Experts of a small language model: a softmax router, a shared expert of 128 neurons.
Below are experts of layer 5 (counted from 0) of a mixture-of-experts language model. Rows are named router (the router's row for the expert), gate (a neuron's input weights, with its number), up (a neuron's input weights, with its number) and show model dimensions 0-127. Each number is 128 + 32 x the weight over its row's rms, rounded and kept within 0 to 255. Numbers have three digits each.
After each expert's rows: a language model's description of what the expert responds to. This comes from a sample of Wikipedia text that the model never trained on.

# expert 30
router:147135114122135108156169092202158039113054164166094139061096144080166163168151090129089134127077127035124085152126111169100150130130129144122132148070181145150168095089153146109098161127145128162124072173103128144117113096102100110130095124174144125109108154131128092178146109116171139106122125118136122120166107135095092106118157127099095119145176160201102132082120141128088110156110
gate0:141107143132103114162149032187118121082165121042156124126128131135150118175114146077105067133133142106169091085209118160144140115071110145105080094170169093141150115106149135142165136079162139126111112136090123124148110130143104080128139173139141102162141146170147176130162145113128142171123168068099090120142150150247123105148182144120111120150158097136112145181187100114051133114112
up0:111104136100120136166123000084117062160121110100156110086148121119107139111119142072121074116135119137160111096144122119153124158075082182111104149158135088148151098075152135127158140128163174123102136152112128105144079134104105066089109147159101118138177196163106161096120117112148105189144180085136180096153161129225104132137160146123106102092186116132114194176102125117038150105130
Name and species endings

# expert 24
router:153188090128250143112150071203154093165106146109112134077144098090125133162194150109095188145096177126122056172124127172135137148126122116097168136116148179158200151144165150167058224131156152137122107118084134092080134094137109111109125092161105131157146157137148126126133138153190152127085147101189101160194118096153126101154180122091096097115163164149114130111136177069148088173097
gate0:165120083195125093159098126165101132066123102168076140136070185086136121116118144123112090113088144090125144115163120132103139115128110127194135120141116082123126151136094154089125102047112159070208161213112125133080110127118098150136137149133099127122182098109152126146121117105122145055134073083108122088102142074137089103135100124141200134157111139118123142138142128118181183169086
up0:137121134191109072139093125137121094098167098170106114107104161089091095126128119090112140138140110123182203139201105160145128127160146129138161108048096106125133118137080121090133125126140153117118148088141117150118124173139062112123117124131133145156150111110168112055099123134164061142137108162144119143186135138122180099132154130127183108180114113127116151061109147079127124156064
Line breaks and headings

# expert 4
router:155174154117154074108158054189137071095090163128092171108148109095127140153161114143074146074116124105072055145121137155135128114172159136125114170134188153157166185095124161172092181141121118123167136157073136109128120090123163114114096085161093149141127145115138144105166114154154139114109123112141083154127101089152097089167211086088104072130197119165117138089130176159121093195071
gate0:137137148137120134160153161154137120222126127168107141140121128107121132090103152118108180119138145168136137070101152108120137064145154111191140170172106052091187078134089110196159111119111144130104097157119116136141114097093133128109119138155103055082091098127136129135161023145180130148186125140112081132163116135147123128059122120106134173168155090103178139092142122177171128121148
up0:152125113125134134162126173147110113170105158155145140136134080093102147119122115138105174141148153179148119115085172109131131116158115088145128147096173044127136119110125133177135148111088220161151100172099080087125124120080075154145111134152117066123132127093129152142154071163138124129166093137120136142126121170123090112095095102138118169198186083139161122097181131162176153167145
Citation and ID numbers

# expert 17
router:108142080111174087147161069139154113165092163134101150042112122079122146156179155118120147159127108118121095204070117145120121133173114127093128116093164172158220137140147149142042180171166162154101115131116158099126120143125094093089112093197139157120167179163162162174140081125205175153098136171158119130147090137105140101133186139110080131080129169177095147106167107123134059134111
gate0:160152123110137122153071118108124135169094137119102135127118073077109121158106149141179059076101110104177147148193127117111121122070127158135105093106128138143121104089134160149169099179097159107170091100106131094089128131096071086158130125102125241039136134106167181102135145133112085058079087151102135169137092097126119142142123109098108100155162108099088118103138136137180085108152
up0:136136119100096104134158144110150134125134128064208135114142122151123121138124074144160144105109064129185155191172156125140126147144120157144184102096147137109139102153075164178095087122088073120099205159069097081136172102094137173127157111139146182077147111103156082104127087157094125113117138097105138135160107120133095051168122109156122093060075098117096152065134153194136073166149
Section headings and table markup

# expert 26
router:113120090188205154155197086184161069104100154133155159068159118104122180133150083148117103115121148101127078175078124139164122099164122130104135186138162138160218156099180142169113173178112137134131109190081136150129107088097144130133095128159125123133095166134206136119109061104155135108036140157139121116187120104140132088136139136101099080133124162166095187120129100074152136132126
gate0:136122127178132105124119161098127123150121166095081116152077148152058142111147119097130070117130115163123117173166128107122122149100150146167133146141130119098124150157060122154141139097145149125117098115122107126160150143152115169171123126160120113161118090121116122114136152127089131152138139168146152091196137097180078099099166076105167093070106153137137114102109096106098125156065
up0:123123148140146093122136136131097158171167132146113161105158084121165100121083139157075129182149119142149123041072131141131134100176144111062169143123126087150127157145108121142140131199137165114127134158100104142121153092130127124099108146137104134163139117186108111151140097165164166146100125029173106147110092110097179131081144130125083123198184088120123120150129146182158127169144
Main verbs of reporting

# expert 14
router:167171142137179112115189091144134095121086136126149159106150137077159173133187123145108212081121155125135112150086093160126140163182125105102168150110176144143161118153180210135103175129143081185125101097078120101121134128080110091101126077139095134123154148149176142100134076165178167118061118098132114187121075126104164117134222108103105111108161129143106169082168157125119099142110
gate0:114151128112128158144147200145149181190114111126151083110134179134098161139118075129182050175137111133102125128173143116146093139086143152122092156145105173150154058073154119102157156137144160113094101109130121163106131141062132143094178179115128136126063105091157104160137102107137141083097125067118126135157142134092131134061141129110144077186155122113101113150210148130094151067138
up0:126132107096167121132169144111205157121104152099113084127124132144117089129111200183152152079130135067096124139149126140147153111106164113148141135101140139126147151142125130133121105124179115150172150178169115125137114104122151123113071109153171158184096140128083133114126148115085106146157086155163108102117115162169168112110077140135148144081118122157109178123095070175153087117097
Line breaks and headings

# expert 21
router:191165075056164155099166096170207120212094081060118110094115080094103145152161120115092173188101165112157085161127083141077158166157153189126113158156174161150193175076146138153108161158162103168131093157091136132176121105133123105098100110158084078158040143137155054176189111119162183108097134113120088113159121095089095092144168124092105098080167153177103165095153142123158117176099
gate0:101137129204097118085110154149104147139101073076119091107121106131106130128161108168131111124152127093115104173122155205091189097142124104103181187096108165130140227161119109151142123118082138119147121155194156135141157097149135083131136130131123157192216142153138088155113197120130151125116160091167133139125154194108203125150150122120120153152130207131136144160097175129139112114137
up0:105127113129103140106101126156130191224136064098134143117137074106092163111152138092159118112114175107154138170039139145149104080072070151122111123139098123141104159095101165172142079135066057114104126133146136063117135059184029050149125165158091084146145120078091108082129160139110132139112147126128137109106137112128122129142064088126127136135154157160157147108116189150149105136103
Table signs and numbers

# expert 39
router:117158101126137166178220051195159082122087117150111148084121093105122180140164169102106134139091132086150094143101114164155088125132182133125136159083168172155192144071182185129103158192124116093148073172096141139110128117099108102122095100151074184146108171156138108137142069101154152099081108164157103149186098158111109088138172123080064135114126185178059186117115156111106080166098
gate0:128116135104112147111143150088111115094146185110067109154155122141147110115108139148131138156150178116131189111187150125124132135131155127108106111119067131120162128180200154153131090168103089208115165151089137123122106128148075147119119105132147124182135155104150138109114188140119190091128172081161119148147175086189123129151028168152169118140117147114089146137069128104114127093142
up0:123158108095071139130122140132123086027178156145140102162132112112155108215118135146167053171118133134157164160141124122090129171043102072131174136065133190118101116175165153155096111130150119172126143168126151096160087121137159169143077119124086138121126148124168127105099186144119180104097104132183105151103121098162132156158088163123143135143156187103148133091140130112085156142107
Relational nouns and suffixes

# expert 53
router:188157068051198180114151102153152115163102137095161143103111117087148136159133160171083151158082184097128094140145097151168169142157129111113122146128164163156181160133145158170114178134097130111090106161084130119110116101117171093057078066175124109096110152138163070189131129112154164137125158120187090130164111109062125093125155111083103090095183176156075152086161143120126138139128
gate0:105117149099120139111148065083119120134181144082130179116175144132140116139130140113055111067171098148149132094175127133099110131156096134094171152159134187134064148170066140119110169161141102125152113117115143209137156126053079177134138151129166100167205124088120095136087117104078077131081077140114112089095139156069168137147163126153115120136113091115132134168105127112158127099108
up0:098134143091122197113121072114159103179142150143098144114158099053206227167155124092121121098141138163122161115165143156111152132210136183179108131133107112111177116125117121124081167187115116120119138105121130158161151139076071150133100130165172149127098141123120106110166083135139108142109159156130136131105107186038155178047112111106170158145091124183147103125136133118126111086109
List bullets and table pipes

# expert 43
router:119145142142133157151167075188194035116061146172147146096114150087152189212156105107092137106079110064128075118160076181128127125142108149102145150144139147168166112165147130146097158134139117163174066111114163111133123087161149082138106107198115113117112126098134083166115113110164135113076134134162096126159143169136133126141110101092090063102131142207094150082087182071052104157125
gate0:119143141140108121111169139107149126195129072175047138095154128129116145115133174105122057146141122125162178126102119138140108161176147165129090101142117108171059120108087104146135143098131107130135121135094129109117099156133167141126149107113111116174128104085087154192114107156120138108164122142153116095077140167139106145083113151124140120141132072128094031172129139125099101075072
up0:121135129123147120109142124075145130108116103138089094125096143152136129141137160127083076124181140103114149124173132119094113142146170120097122152162109127153111130160125143083136138144108121042154127062114133077078068145080194122130168119098105077141202143212090105103101127148123136113099093127111179141107107218147095129135097134149079100144094138128068142132094142159126103170095
Latin and foreign fragments

# expert 55
router:157185127130134128154154078174159070111081094152122120090097106059135147194160128112073141159062147109113106148149119181171102103123118121107117186160163137136191118151154174152092159147134126117133078154094165176144157091151152124098097117155125144152105150140194120164104167095157171138120162118174085128159140144189163097121159139080100118083157167197079135069156166117089102184148
gate0:131101117108172080133134081134114108162121114122124096145156159105082105110110100111104144055102165145149135154153089104172128128140097133123171153159089184108162115154107139169140141152055176141118131178082160159069117139162150070075159097158076186130139134137118149074089143129141122152112098139089163167096103126133145178163113123154155106134112090163141144200114095091210116144110
up0:138113143123154126138120146089123109109125138141116099120135161117148179067125118147123132057106199181148133160115121137144090101069101115143154143123060150171171118155108172187144117190095140216108149158130146150107132115118076136104153118159065126115101203136111092082112130145107104135148129100076147154198164191122115124165115116122143071167064105142083103198141086088196137117080
Western name fragments

# expert 51
router:155172117140148158156144023193109061111082164166141129072138138076167170191187122160078178124110131101072090144094089168129133098126117137094118113107148126181170190134190159129069180147157138121176099117125143184137164095101094081094112102169149139100157153162175161138116144123194157127071147158148095126163129127141124062112110162127089124084154150175083126118157155091130077123113
gate0:147119114093143166115138112105121151150108206107064106149097188146078123112123139113113102082118093132084112114126145136113123174100164099121085138150108129154171092111103158137143143169197137057173138143077168064126200136132200084122126102118150077136154128202109111115111213149142153144151123146183112142137106128106103171154120145182080154073152137077128136176126191159150118152066
up0:140126104152111170134167120154132110154111169084136166131124083160116170135128116152102186095132082164133128130141145172147167135162127065171069158157147223142147093129104126145134111185103154118134148087122132066117157120135141108071139123132156170157135121198131108106160209169141121111148091202150046103137097108000121134158110177152118144102128112118146137110107142132170129175107
Award and title words

# expert 33
router:131138143145144151146227098213136093131051118141144115087171103099111195148142128141086159168086128124147088120089115146141144133148151076108164149134184153171145119121158141123103163153122128147081084141070125084143115102119142128111105098151104131138133178116159157177128072120187137090091118183172060140183085103115129115145138148098124105110121193163058166127130145117135074150090
gate0:134108144134102143156129136065110153167138132169118099129192165123132063157145192126131183152150084158171161107112113108066122115168130131169079145188117094119129154124086061132176125142138092154149086124115139154148161126139150094149101101193132116119173117115112105147171139138137161089154157111101142134109093159133118110110184139138099094102156132085131130088151143208085101085108
up0:101115106161130070074119127155136094099105092115151157102018087090137174091124064110115127076159157150091130102166170158166124078085188164099208096113126138113075166146117160141090133163134166172106127080134140105087083112116141141125141152154099146191081186187154158129095096128131118179151127118132142114147112086153069142103088085088108141141083158150135154181109140112129120062097
Copular verbs and complements

# expert 16
router:139177104146172110106158102161174062087113121126115143052085163087089119166163139109093127096105131089144070168126132160145141146207101125106093145126193145146178153101123160108078193099156094150119143171089165101110139085139131062122119138169115114135136169131156153163155145111187124119148124128164070119144149097152105111100211102081058150153154146173099134095136147142136111126090
gate0:125139127121108076125116147112121175047100122161127140114117143153154090135136157125122145054118103161171108114096119095112140138133116180147084128193145099108155154133107119135133156156162161099101074061109134134131130123107150088103108097126173019104093126170127115163200130136115047136125119174164123117178098119114113108114119146177138115117097115106126113105068142159106158143101
up0:134127137120096126152111089179112073164167133065113087164124109130139162146129096100103155192109191105088149138136155145177120099121119083083181096071107174119117131122155160138104097142098086155154139212131123067089151146165091153135141180133096255140164164095129139049097105116149169111101162103113112146099226124145121083110086122088058159141150151158134148162175130114162125118194
Parenthesis after names

# expert 25
router:143204157141187103147169049146128054146076161133115139071123129097124171156164152141113197144078126142134096168118117157092090104129149115137134144116188123181157158117143171178065134170119158112135062153081140176100125094106139079127105064131131146142140147145162104171154111135151174071106077164153084168191090096090084089113169100066112137113137171149119120062145157119116091150117
gate0:142127143139121149113137133133120194066133129101116067123135107117099144167142118153122093088139172150144072122115108117126135114074184059138108115144093130151229108094132144094109083042111159137184144091101134107128138125147111075132114122160232137103088109171118157113114083074119152092142122174132157085146197147120100120119091050144159177124219137196112130192123138166105094082030
up0:116128129146136115136166186125129090158151108124141166094156147137115117081129100132151174129117150125133195123161162091118157074209105167117167129146123140116010115131076101186154164227110111155062145145144132192119108147147142174084100108137060085152118138086137064124079142160143136165101087096115112176081091143115175117161150166090135058114015106102180140096135096070124152147164
Digits in numbers

# expert 3
router:173154089054151144125160086149199116155078101097108195086127126091100142156152102200084173137086095106131081096109119160134141184165116173079127140106177144157162161092167163156110174127114085120090103120099113172147125109169132099108079071170120119149110127079167113145132128088162183102105169072135090118180112156116090071152116100083111089106145172165096148090172156107129107153124
gate0:151134100081143107100192119176125132119132133094134104093169155097178164165111139106148174117162169088177150150144121131139069105075165182132173139054110182144121181100126153122155161100129161172077134143146104079128150123154158142113140119116136097135172113158178139182123109156115095118071152134128102157101131170083179115134112104105096146142147163141090109104218143138101165107125
up0:156097108112157089145095178150174160100168105185146101138135126143145113104108177114125147224154186108129138145137114136121074144189170124132166137075111170145120097115111180074163135124164108160170154168154117139135125171139131123122123147120122127072178116133156146176109147109109116150112115151109148121191111122133138140101136138113134185135116110149114188178153196112144192088145
Table stats and binomials

# expert 18
router:119144136156180146165221131190140062156079146122115095093180122094124168163160103149087149106123108116165081123082084138135157103160139137116160134134152141157181141088174136151107162149104129173121107155051154129105114059127140125148087100146145129159122161106188165118123052120123126109070152116147117131204118115111152100144172103084095083129140144163087210089116134071112138128084
gate0:134146144133093132148084106138101131084135154115112116137112172150115103139156080127056203042132153164136168091124137183114127151136124138147052118123106156103055159137141100131124135056098169146168170052142111086125129120180127183102099129108172158195121098050095138135108132086112148139157107079117129112099206120154151118150181116148136158123131125110153138100114142123093128104149
up0:113112117135100109085119103116127127145102121145156166099107183106143163148108163164172107058113058135109148163158093093122152116113115138132139077180104109144156163074138129137122101157080101135062102169132130152096165101091118118142131134087070140080182169110165205094137226171140084099074187111119127148143137136079130097105147123118112106120152141133128094131107168090220112161107
Past participles, passives

# expert 62
router:145158085123166080145151068161171098105114055084143153096139115082144137141148135158094158150095157098157087176119088178150110110225118127045106163155181132180164164135149154124086167161150104115079115134095166116149154098172169139067106106196145075115142124134130141171144161180137149153137107109127101128131107128133096092159113105051097056082193177170078136104096134096137107138140
gate0:122125091169107141110098119159143141100139084169108139164095092130119182121123136194175106100134162145080138147110104125167101151146151097131174162045153077145109125141126094179140136117140094083095148118142119103123143157097133094160103113120151159120155165135107102130160202112160152113134094058117196123089110148084118141137184129164121088148101124125111153117125177177100105100085
up0:133118162129089093142173191113118140167111146112138135096137118088148104060138142076102136181113093133141088114129166130108158085086111128135110121098130170109160149143157103082119098148113088128182118153128106176123123106159115167145182120099077107145142113179171108072155078133111094066134159160104052129152098127140124137076100106066131138102134153123118108083137124092147161147129
Table cells in sports records

# expert 63
router:143178085110174146138165103164194102155101091121156173099153119090134141162147127158104183147094164106112084106152105151118110145170113159103112176104176159158174159118157165165103153116114178169176100154099125124129138101122110112125088098165129130143082101156147164162125120154165179123115122095143096116163109143099110091193146134097087124105153145153090170106151159090121109145109
gate0:149128102125113124150178094187086111117063126180130151135215056144130171121167155157151150100119111163086191110119155177149140145152159118128126100120125121143172179154158134148133134133164203099113097142147090111124146126074126116102130158124093125154102116079174183176140141111114067159109118100116091157156146125128120126085110137124142133155154102132167140172127101153109081152104
up0:122100126173156143128085169142168125101154096140107087132110142109110147128120104087078082134135150129159137194161144127117093060000125105076086119137074123108159113088161129113105137067111087129150119161170142103153106173092115112139140080152100147129124095198136160094141106174154105118103107126139111141123079088057126105149222128113112119124079150084134112150140104098124136120168
Year digits

# expert 49
router:174144143175223183149218099183131092124049120107122117079189108073144166140163127119056154102109141111096078172088072165143144084125155133076121130124155142183136119115216194154102192162152109135147084157067159083138127064156169094139102128152157129137143105163131150140103057086171145086105111148117100114167128084080132109104150124084090115109138135153080141091119134138150120131073
gate0:109118118183139143141119149125140140114124150203132148098166075078166164081157140115096068198147141158101115113158116188083099157126175150116140148104141126114063133132109112110124133146139125147085127172149157147124099131163092139171089153160168095131132160133099116038153122097118113071101129094125108139103139106106109126170100151161168119129148163104103122099075105084089119196102
up0:126140129146099095119133176113099096133160147034120191159123142139135117146127214119078118124114119111072070078078147114161102120094156157131119138130130111112157057157145123102122136138112107158138145165092123131089114131115043127168123124096118085125117070137114126178114116109185120155155102204141101082116140078142125115107122133125146085120094105157108069083128175174126141064052
Articles before descriptions

# expert 50
router:129177108081177106100175081198126058137097130111086143098053087090117137183133128110116169121078214110164093163120077131110152089124142104104104131085178120166150183103145145133106129120093123160146106125115110163136118064143138095135102060178147114153109141142142125182175138122154143125121097109151077111141130059150156094140138105097095136115177148172091146081143180152098066176094
gate0:102135115127116141126118141183137124191151121135098150127134092119152167134089171145144117120171167113127111127096142162132098145099112095140127117064106088133104187200146107140173127090110045013146142151111146075130118120093151127141129106135144139152125107090129099144064150140067118163126115115118127140113105069173101129135151140133149070121132123071074120164090105163160056082078
up0:108128132105118156155139119165142084171157137117120124129090008136087139094167123091100175202146130126104106057138157135122157165062118118093118145156133096117149149187141105100159131099126075114153106168113150129111102104105139116087148146116188151134135143087157169110203102145145108103113105183145164112127080162099152185080153142147127135173165120107083112126107100117136164122081
Numbers inside measurements

# expert 20
router:098144074160184135136202073206111039089096108140153144091088154099147179187168116122078113182092083117109110099112075176133126124158113143112142118086167177190150140156127163136071169111143107157078061166091112121115137072123166098065097069164122072146117151091125145172123122120147117090062109125159083147154105125117135105142107094087106055107152169184100151093077177074110101116109
gate0:105137137141155126102116214100153139086235084150115113141129138185102130150167189100126121111121064162115125147088137112147112146134117132119079133152160106124144153104158120141164104177118167149077119127134100088148166173135162080139123110107119134099129144165107103137153158058152132160190110131098132174146082083160111157173146144104112081118093140131144143114138127114066138132094
up0:159134128132191147097139198099146168046080155150143085131201160115109143147141119116116116122132137115181113118147116081164144128105065078162146156116131148101120114158114150148130112093086142049088117124095172120113094139183096196102127119104155150146118112037093077135126121152119090093147140069115102090113102108100142139153160155139133134160141112167112091063119105056194086169132
Word-initial prefixes and contrast words

# expert 36
router:136152126131154114157175102161138102153102126147123153051135101052094189125152114148060169118107117110106072155166086187110163092180185119120143156125186116147134158112183133144129168128135113157135069138079157110099144079139116120100068132159126159090166123131160159164110058120147167109113091103139108137159071159077132075151222085089065146127160116155116142097154148160127095173071
gate0:112158119096115108123120075126087190159132165130131122110047171105125155118106161107119163130126174087147163161183094147109153027104170197175146128150151114101127115134094104100138097096141105033170147075145144183143126117153107092103127175152158186119124127121166090130132086129140086072139081081142121122127122117099097079028126108125140129097086097126144097133164158140116135135144
up0:118135103094116115142126122118096158169113187075148116118045147099119112123143162116088227117097127098125141090121103152113138076079142178137150151125157036120116081127108133118073108116163083073173126089151130175119104098136066100106096154140148194080141104148165120196142112132141062070095056146146096146129135143170082114121129120136180143108082091128142121142162169124137108193119
Places and postal codes

# expert 37
router:114159138127133151146151094199161050123076085139126104073159124051162187163161112118087167145108109084149085132142117186120130138158131126112111172130183117144126122147146153177080145130111104127123065152100158136185111087119108122097089106163130147144095140162163095159112153105137128135118121133149094137178149139106164111116170129083099130113128152181114126081095112118062094144155
gate0:129095113119142137154113092125129087158118157097162109136142110187121156211089125147143106149106158120094103113126132137082115110070155165107142108028175202126128096110168061122130149122095100111170080107138119111183128109086126128105161130165071148132126125103155090114160116113090147105084126079148148104105119106113079133129153142104137120128133123181118147155140095121091175148140
up0:133131133130134105108156144125131119088138138061083147140058137110169102078137086104110057117140116094131151118176137128145094160150084097135123137196098083136149120125130190092152104146103146057099156096127142135087134134142128098115140143070155117168095138170128163141118181165196095124151189144147106142164107161165139144128144147123101101153133120093144135143088129166103133146114
Asian name fragments

# expert 46
router:150152105154220131091147044124188089121071148127143156078124108086117151143160141131074135101101193079097070140171127161111110115182103120089140168151170130181177170110176158138073156151114162128104075130100184133121120106169151095085106102167150108110099134122145131138156122120189179142097112151146106157169145115116115113095156168071093084122191141200072155075139145117148108137134
gate0:136129129080102174086175121136129148127115138110115161168099084128151133130127146102136134122151191074163108090214168150119116168137050066107120127190131192143148191165160130154123091112137183162173157143129148030114175135098142119146112156172137183162144161080120100087116170133132111137136184118111143092109143151122116136105163142134149122151087145114106212164160126095117193109111
up0:120134125130150065137081121123122154117140135117181103094189188116125109093099128151097127171108055151090116159055128084151139119119155179139095116081103101121138088075111124129126161121096090034081105114138117168139107112135169176115168136052121067089116122178171147095126106132084151113148098157180087168133097097171134151192087120113096120108182108120158111080075097144162081134124
List and table markers

# expert 61
router:127174068082201124108176102168163085131104138078137174019134080084095180135177127132108159152116134102074097156109118175086098107177164098088134139095167133156167197072167133143103181152150131110083102145107111134102121102148133121084100134167081081108125188072200117184163118119177155117093101109159079136149135105096114127138182125090086113120137149162107170093140128127141060150103
gate0:148124114156134138098125158163129148092181090035169153162150156178145093119110114156116116086106095155131119047144117103108165102165160106065120105163164058125106163134127155151153095106137102124127124133108129139131123145159186090087137103105087102111085122159147143127127093128093144154188144142113114117116095133162162160217245169133101119102043131117169146127171131096191165178064
up0:127113134153088151128111114133124140178184096045153202147109127149130073176147095160102128200127156153074083148132124108126168108162132087103132136157129088111160149117130114120176167095111091119210154046144117103174113154145131120145136101172081105100171108173107131070141049072164144143179051117160116122171103115207154152179164155147140202142080125127104113099160115162062134126132
Clause boundaries and census prose

# expert 27
router:125152111123169108162180076183129049101073084140120137100106149085161174165133140161071143173144111124140103136131101167158108110138103088104155194129150150185138148113121189142051151138093133178116083171090107167121129102095158086134101076154120119163160164089130153139094134128165103116042108123147103157138081124197141062127125115086121060121120146188101168094083119097104099140130
gate0:135122106160092142107108148131128075109208109149123112175142151160144134150167181090066171171131133176131110120129128155089180095074179101123120108138176112159097211141159090099207115173143153125105148148134098118153140153113137102099107098120153084149093140160102192129151166070175090161123106085122105144112134136141113128094140166161118140088087131132121092138131160150060120157071
up0:151145141125124114075133200153148148104121140197127141124182092131102146138113165130148101083086124127101130124138134153060144127113146133131103142113144181119072126145155165134112105128097096043112124151125140170120106176129162143116116178133136145147157133158083105171156139143102106110152170133091128135117148215172115088114113192124099167147064078146146084157153162102071157152090
Verbs after modals

# expert 56
router:103186135086152141115156102170195106102082100133153153081084081102114151171155109145105174212109151095128083130088088153161130154157108209101171185081165139157174166093151144161115169134088093150155101135081150110173114086157179123090082106163149111111090153133153118190152124147169167115104081076170099144164088081124085099201152117102082068097189168163106164102101136116065090158116
gate0:104135132140163126160177103126125081149110210167091117118144133098139108122126121117101147113111110139111136176061147100124077165106115098123117087128103091132191105175166122105114128064206140129123139096117131177097149113114184143144160100118134070063179114229116148159167021101169083114127138143112086083182135095118141124120171123122098115126105151139091130171111153142135123144150
up0:142123127124138142100145146115140132188128097115153204137159134073121107093121141106138111076139134123049133086157126152141141136129118163106145092155121144141095141118122105110111120131114150127134127141088130108092087115140149156135150118112124095173138124081156164161140067150076113129143165158082093119131093174148102100134123146143130149112088132113151126102158133116171144029093
Pipes in score tables

# expert 58
router:109171098082177172143160088176178093187109116031093133096077103095126155163161166120089190148101141094134084124104101151058086101159141148113109153172153128159167166110156166176102162116162120156166097123089146150140136103125155126119116090159146117125139149133145106176132134128150190130109165120152091112172097106088106083207141110085077091098174172170077179104153115105086088147119
gate0:133123137051142188107110164091148135109158242121103076078144107145119195108127137115084136159054114120103090101145096139122102127089135134124116117176116159115129152111190119129100164128120174126132155162139175129150161106105115131096144148140076169098184145105144114136135155127169147147146097145172134148155157149177108090146137134132103143123085162179128106129156165121055095129224
up0:121150128160091072152104140145131137173114101128119142176109184110131109190137112154139110106130124116154142076155162124164153116155138073116124151140126172112099127086176138103135129194150087133147139128139126142087112129160192145165083111101138117128111150161124074151120126112110098104151129053100080081108102103069130137139143108131077118124174118084075104150150125159131157120074
Year digits

# expert 48
router:110161109103147086186166108165137102104092120145159149085135104088098157168133123104119158151095126103102095150133124150168090141199102091085109135121172101175172133095132142141118149157136089135149062163058136148128143095115177084124106096145106149141162125111154117145134104078159142095124094147185079125195067099157124096072144068101115139057153132149106119073146164138095086154169
gate0:128137137106131097121109160176116148095131162165158112166165073137113163143145142083155072171150199149111143089170156101133150143107182139114170130162160173124110099173119113138136116120107111125144147062118135101129171113123106131112164142157129183118128141129131131129132161118138118159141118103145149123124137095077108155077177124174135129157081088127177173117134095108149126158167
up0:132133122111140106139107170145132198093119147127141112145151067115133201158156155116121091135138207146177129080191130123163126072106129178090211142198150127114169096124103126138166132132176131147106127098138159113121140150106155126085111149112124104129124123150115159072158109147156119121113089154131133106126163120092111113084122138177121166134117113135132149123091140108105130158172
Ages, years, scores

# expert 0
router:145143111162185155156217072216160060138063170144116100110171146086143165180147128114084149144134140106136087144095111160133117115099157134088140128123169136166161110164147156115082186149138110150163100116091136118120159036129105100108080078161109125201121156139155126134134089108197173100100160124111093123169123093104128077072143121095092098078125142176063199055106195117157088185088
gate0:087139137106119105142124091133122113147168103044092184144077120144062072138121099143159227096111177181105168106070110152081130099167099097118128110134087065126185156120139123128159121126102074150053144168092133181171113119098151132101124135121075133159135140138183099214085127137113134185106092093179145127133098158131158131124111131116118177167147092112129149125152097107159135136124
up0:104144131153128104146107125109139154153164131063118166159158107127095064215121119148172147127122136180150119104075129141101104057088068113106062139098104099138195146122165138153147120217098067172084134121102134135148108113141155151142123081117121089142153102157132115187071117102109122156129069111140111137148158161172145118122083148112150151133123078122102100130153142094163164130152
Determiners after action verbs

# expert 41
router:166148097112144177149192054191135079123094109116134101109079131092145123175177138134115161159115116115149087136112088171134111117120150127103101158119157147167172167132156165130090149194165126130176071115113196145111146118160122091066078101170083131148132153129163114142127123102159170092088149110167061117179109148152175090143111149080115131083146200183045141051137160132083096146132
gate0:136123142103141098111111154077135064153118171103117107140079182084090146113140138131171121189140148168109130152126143142152130135137122158091089127057148106082100099111129125151160133119161099155137129112153147090140089150159172153149132157143189047104076148103148110166137130104130114184153060141131164120163094125131075140191087123109075178127137116173123141064238082089127072200135
up0:106111134115129077126138114070134079167095115114123092119100182114128133152127136131127110122124068136148132197143134142159137159109160175119117107076127120094090138102084146113163120077110125134197107182084124166133070153148169134119113130139133102176056169087090146190172081110109109101161006098106150136157131115152086168140062136106129116124127064137116125100156094126158099175036
Early word fragments